Weights of a small mixture-of-experts language model, trained from scratch on English Wikipedia: a variant of Muon for the experts.
Below are experts of layer 2 (counted from 0) of a mixture-of-experts language model. Rows are named router (the router's row for the expert), up (a neuron's input weights, with its number), down (a neuron's output weights, with its number) and show model dimensions 256-319. Each number is 128 + 24 x the weight over its row's rms, rounded and kept within 0 to 255.
After each expert's rows: "gets" lists some tokens that make up at least twice as much of what it gets as of all text; "comes after" lists some tokens at least twice as common just before its tokens as in all text. This comes from a sample of Wikipedia text that the model never trained on. Tokens count by the router's weight.

# expert 5
router [125 125 139 117 150 174  90 107 181 139 124 149 121 118 109 142 185 143  96 126 121 174 118 134 120  96 132 168 120 116 100 135  87  60 119 141 122  99 128 135 104 138  77 130 130 121 139 135  98  97 134 119 127 139 105 104 187 110  85 170 142 117 121 147]
up0 [157 132 111 125 133 176 131 136 134 121 160 138  92  98 115 123 140 124 100 153 146 125 140 132 158 130  98 122 137 140 112  89 142 155 142 117 160 150 114 140 108 130 151 116 139 105 119 146 140 106 117 147  88 126 130 140 143 155 140 121 103 106 118 140]
down0 [143  96  81 113 167 170 146  91 117 142 107 139 135 131 106 101 130 112 153  93 152  83 150 176 107 122 134  86 131 109 134 147 123  72 129 127 103 103 147 153 128 111  77 141 134 121 144 107 169 150 129 135 121 127 121 168 166 133 159 142 137 106 147 151]
up1 [ 86 106 143  79 110 105 161 180 203 124 147 124 139 135 148 168 138 164 136 103 138 131 164 105 149 132 155 101 131 107 160 163 115 158 144 132 119 101 156 159 151 132 118 144 139 120 128 156 140 103  93 108 132 162 121 113 144  89 140 159 125 115  93 117]
down1 [151 153 102 132 105 152 111 144 125 129 124 116 131 147 178  91 181 120 107 137 123 107 160 183 140 157  67 122 163  99 113 116 163 151 139 133  92 174 169 166 142 117 147  89 121 120 106 149  90 116 138  78 159  98 122  79 110 134 183 131 115 102 101 123]
up2 [105 102 144 144 124 131  96 122 164 128 140  68 145 103 130 130 101 143 115 133 187 104 146 140 153 129 127 122 123 133  82 110 107 125 145 150 129 128 124 104 163 142 134 118 100 150 182 142  89 129 138  97 114 103 114  94 118 122 110 127 124 107  78 118]
down2 [143 121 117 134 122 136 124 165 131 135 119 145 111 158 107 144 136 134 176 135 180 166 134 205 124 146 129 109  99 116 111 105 136 153 170 123 151  71 145 129 191 110 143 140 170 148 161 123 106 135  81 165 105 102 137 134 102 176 133 144 114 122 132 155]
up3 [139 127 145  98 135 137 123 164 190 136 127 114  81 111 164 140 139 105  99 128 117  90 122 105 126 129 118 127 142 144 132 111 146  93 147 122  92 149 138 152 128 126 157 173 141 132 105 181 105 140 151 138 153 114 131 139 141 100  93 145 115 163 115 152]
down3 [136 135 106 113 113 135 172 155  94 118 148 165 151 166 109 126 101 149 104 133 129 106 108 155 125 135  88 122 123 142 159 147 126 156 152 115 148 133 138 118 134  99 120 130 161 145 127 157 120 118 110 159 143 145 138 150 131 150 161  71 130 100 109 165]
gets: " |", ")", " in", "2", "6", "|"
comes after: " ", "200", ")", "0", "201", "1"

# expert 2
router [113 153 147 137 141 137 117  83 114 132  88  92 135 128 145 113 121 114 105 114 142 111 128 138 144 149 134 106 133 127  95 132  80 132 121 178 133 124 131 141 124 121 125 140 145 154 135 122  92 136  87 114 134  99 130 111 132  94  60 116 115 139 125 150]
up0 [142 119 127 109 106 131 125 123 135 128 140 127 154 130  96  91 126 125 147  97 136 147 106 158 160 137 137 140 109 130  74 182 111 132 122 153 134 127 155 137 136 118 119 106 158 133 145 155 161 115 123 137 138 157 136 154  99 101 112 137 145 156 138 118]
down0 [172 143 140 147 139 121 113 143 107 101  85 150 120 111 116 123  95 184  96 139 134 104 148 104 103 135 111 143 113 137 149 148 137 143 162 142 139 130 148  84 148 102 118 160 117 128 130 123  84 129 177 126 132 110 116  89 118 141  98 101 116  99  79 135]
up1 [123 128 139  88 167 111 112 124 119 155 142 107 128 126 121 110 120 122 123 159 134 112 108 100 144 145 147 112 161  96 169 120 113  97 158 135 117 124 154 138 178 127 140 136 111 140 102 117 125 111  65 144 146 124 160 129 129 128  92 125 108 118 134 130]
down1 [127 200 128 110 116 118 157 120 106 170  88 138 148 136 133  88 140  87  93 134 126 108 139 141 139 124 134 115 144 131 130 130 118  98 152 141 139 140  92 192 145 158 129 131 162 143 133  98 114 133 166 151 108 133 138 119 155 135  47 125 142 159 131 155]
up2 [104 127 136 125 139  90 142 135 140 165 124 123 131 135 148 144  77 156 120 160 127  98 145 112 120  91 142 137 107 108  87 126 105 142 130 141 118 130 139 127  96  82 100 127 129 145 139 140 126 155 129 107 155  78 129  74 111 140 126 130 141 186 100 170]
down2 [123 148 110 152 159 168 165 115 111 163 120 120 117  87 128 157  66 101 143 113 107 166 121 105 112 110  90 119 132 131 158 141 140 120 113 169 133 107 136 129 120 131 151 106 136 124 107 163 133 111 107 157 111 118 148 168 145 101 135 102 120 123 136 116]
up3 [ 86 147 176 177  85 135 128 136 148 160 129 129 170 106 133 122 126 172 146 146 128 145  94  96 122 122 190 151 101 116 137 119 116 132  80 133 117 124 160 138 105 119 147 118 145 135 127 118 110 108 111 124 136 123 139 124 102 120 110 144 105  74 133 110]
down3 [ 90  94  94  87 189 165 121 149 167 121 112 128 129 148 104 128 143 154 135 151 130 161 127 135 109 101 145 160 111  85 139 132 119 108 120 144 112 152 111 142 151 151 162 135 137 157 111 133 129 146 119 101 107 126 142 125 130 138 133  94 136 123 151 117]
gets: " the", " ", " The", "The", " a", " his"
comes after: " of", " |", " in", " to", " at", " on"

# expert 10
router [118 134 133 130  98 109 120  70  77 113  88  88 141 146 133 105 170 103 121 132  93 103 114 121 125 132 157 121 115 133 131 133 171 145 147 169 132 136 110  93 115 148 147  96 122 115 115 150 185 132 128 152 140 117 137 137  67 117 125 135 142 112 146  73]
up0 [ 99 102 152 123 121  76 141  87 145  76 114 100 121 168 105 104 122 155  91 136  78 118 107 148 135 140 152  98  99 118 118 104  90  97  88 151  83 128 129 132 117 119 150  91  85 160 111 122  97 126 108 101 122  89 154 106 110 139 120 151 103 103 156 100]
down0 [156 141 136 109 147 105 181 133 134 163 119 144 124 132  96 130 105 119 149 149 141 163 126 117 117 123 121 144  87  84 148 139  90 148 172 112 124 140 109 144 135 185 138 154 142 186 129 122 116  84 152 123 124 159 102 152 165 104 129 133 113 123  70  99]
up1 [106  84  85 140  95 121 116 107 129 141 129  98 160 138  98 132  86 106 116 117 120 116 115 132 102 115 140 116 105 141 156 144 102 135 117  87 138 132 148 135 109 108 116 128 104 122 165 100 127 147 150 176 148 127  98 191  99 162 147  78 113 172 154 134]
down1 [126 131  66 141 145 159 118  91 131  91 167 136 126 158 168 142 131 133 141 146  95 112 129 115 103 104 110 107 122 115  92 126 131 164 117  87  94 152 153 108 207 143 119 157 110  98 136 115 133 153 169 113 156 122 164 156 134 122 117 124 126 139 174 102]
up2 [132 121 148 130 111 132 158 117 135 139 123 154  94 167 123 122 124 126 104 157 141 148  75  86 118 110 135 132 110  84 131  97 101 131 146 147 167 131 145 126 123 127  96 142 152 116 170 101 162 129 136 149 116  78 179 145 134 139 142 129 170 164 125 164]
down2 [192 126 135 124 177  89 189 122 188 151 167 107 172 163 149 123 142 167 128 110 136 147 109 135  86 147 133 158 122 117 173 112  68 153 140  82 159 112 143 123 124 117 114 163 109 105 107 142 128 134 130 130 134 140  89 137 139 156 126 122 135 145 177 121]
up3 [ 87 130 119 144 107  90 126 127  88 166 123 160 138 122 154 163 139 119 104 105 143  92 163 104 145 153 133 137 122 143 114  87 151 111 170 135 128 121 113  96 122 135 165  98 140 115 148 141 131 143 167 123 133 100  82 147 169 148 138  75 113 111 146  86]
down3 [137 122  89 123 164 138 145 117 138 153 152 193 104 129 132 105 136 115 126 120 133 156  97 131 110 126 129  83 140 140 155 150 127  91 120  79 119 107  96 168 160 109  97 113  96 112  77 129 121 105 101 148 121 118 108 139 112 147 193 124 136 136 140 155]
gets: "1", "0", "201", "3", "2", "5"
comes after: " ", " (", " $", "200", "199", "–"

# expert 6
router [136 135  94 139 100 126  97  77  86 131 147 145 133 176 159 110  87  95  87 113 117  90 129 153 152 125 134 145  96 144 165 116 159 137 121 128 132 126 132 140 142 177 195  88 107 105 115 125 119 105 169 156 117 123 158 140  89  94 138 103 144 135  92  91]
up0 [145 102 108  76 130  89  92 133  94 140 131 148 139 114 106 133  79 139 145 141  97 149 125 126 131 138 104 122 143 132 154 131  92 110 111 138 154 117  65 113 182 138 178 105 128 147 115 125 139 160 148 140  74 107 108 107 105 129 146 105 128 115 132 128]
down0 [165 145 150 137 139 106 135 147 133 116 172 131 108 150 120  98 124 163 130 126  86 137 119 131 125 108 122 162 152 135 126 152 132 131 132 133 128  82 106 162 141 123 153 131  96 142 113 138 137  94 125  99 126 144 108 105 152 159 112 143 149 136 140  88]
up1 [111  83 121 148 130 145  81 137 126 154 147 114 150  90 128  96 117 124 110 126 112 154 137  90 118 187 159 101 137 114 168 115 106 148 109 122 140 128  81 182 158 208 112 133 108  41 126 114  81 184 141 142 167 118 160 119 126 145 137  94 120 137 136 103]
down1 [107 109 140 135 142  82 141 117 128 139 117 102 106 131 109 173 143 107 151 141 173 115 157 126 173 117 129 161 117 121  93 134 117 138 102 121 110 122  92 143 143 114 121 145 164 152 115 127 163 108 141 148 141  77 147 117 101 110 126 154 114 108 121  92]
up2 [143 139 104 153 167  63 118 113 157 131 111 140 128 110 128 125 123 119 123 129 149 112 120 137 185 131 136 111 145 144 133  95 151 139 164 125 132 158 144 155 144 143 153 133  84 139 130 163 114 158 153 111 156 134 135 120 143  74 133 105  81 121 126 134]
down2 [134 138 131 105 120 154 139 121 141 144 158  84  75  74 134 140 111 132 104 127 113 139 124 131 170 133 102 128 108 117 145  86 129 108 117 100 121 146 111 152 105  73 138 142  92 141 138 118 130 116 142 147 107 116 119 106 130 141 128 106 155 135 150 152]
up3 [104 169 159 130  92 148 101 101 135  91 126  87 146 140 102 120 158 137 121 178 143 137 105 136 171 150 165 103 125 103 128 107 128 150 130 109 165 146 135 116 152 116  86 120  77 164 174 126 129 123 114 102 130 128 137 175 126 109 154 123 119 161 126 137]
down3 [148 137 106 108 138 142 125 145 167 145 142 155 133 104 131  69 140 108 133 142 127 133  80 134 133 133 140 128 148 138  88 122 145 103 150 129 112 135  76 107 155 124 159  92 116 179 168 121 118 105 156  98 124  97 102 114 134 121 131 104 161 122 166  94]
gets: " ", " (", "==", ":", " of", " |\n"
comes after: " |", "|", ".\n\n", ":", " in", " June"

# expert 1
router [154 158 138 126 114 147 115 130 142 115 110 147 127 141 135 102 109 105 123 123 132 147 140 148 128 127  57 106 124 102 126 128 126 135 125  76 125 142 110 182 130 115 127  89 139 139 169 128 137  77 130 130 114 171 132 105 143 140 124 143 123 135 151 135]
up0 [ 88 105 119 142 146 115  99 119  90 109 150 119 151 142 111 143  81 152 145 141  98 121 143 118 138 132 123  96  96 100 146 153 135 199 117 106 137 131 138 182 160 148 142 124 130 107 136 156 119 137 144 122 159 154 139 120 189  81 162 124 114 127 173 130]
down0 [109 125 104 152 144 130 106 124 177 110  96 141 117 107 105  99 114 127 143 136 139 144 114 105  99 134 140 103 147 150 101 102 155 179  94 123 189 111 133 144  86 100 151 152 141 107 106  77 124 155 111 133 126 101 118 145 127 143 136 126 111 121 121 134]
up1 [145 178 125 147 160 110  88 200 109  97 133 148 135 137 117 132 138 128 122 169 132 162 139 178 143 144 103 147 141 133 140 118  84 120 136 120 152 181  88 124 124 114 137 151 132 130 120 135 131 118 163 154 108 130 126 107 153 123 136 143 168 123 139  87]
down1 [146 136 125  77 120 129 119 100 147 119 132 127 131 135 143 143 122  70 146 105 146 132 163 118  85 156  99 116 149 137 132 102 115  98 138 103 137 104 131 117 100  93  90 164 130 143 125 125 142  82 186 150 154 122 154 155 120 129 159 122 105 167 173 148]
up2 [118 101 131 148 120 147 107 129  98  89 111 126 154 129 143  76 120 170 136 166 141 133 109 128 124 133 151 107 104 117 163  79 128 128 183  95 126 103 127 134 129 125 116 111 116 105 118  96 121 112 116 140 145 130 114 126  71  99 123 147 109 127 155 132]
down2 [139 163 157 126 152 168 150 104 145 147  99  92  99  91 150 117 168 157 116  96 157 139  86 148  84 109 102 122 121  88 135 104  90 114  99 198 117  79 131  57 112 172 187 133  97 167  52 131 108 133 158 164 129 106 106 135 137 149  98 123 143 130 110  98]
up3 [135 118  86 125 138 144 157  99 127 151 199 146 155 153  97 102 111 100 112 123 153 122 113 143 110 110 149 160 113 117 129 136  86 127 136 137  92 141 154 115 124 151 166 132 132 138 133 127 101 147 143 128 162 125 147 120 137 107 126  83 158 126 179 119]
down3 [145  92 108 171 134 105  98 115 105 153 112 112 127 119 127 158 121 149 134 127 113 130  92 138 109 108 189 135 168 102 125 109 124  99 149 126 152 116 112 131 115 124 120  70 110 160 148 162 104 111  82 125  97 118  82 151 161 131 136 106 107 149 152 149]
gets: "200", " D", " P", " T", " M", " L"
comes after: " |", ";", "201", " (", ":", " \""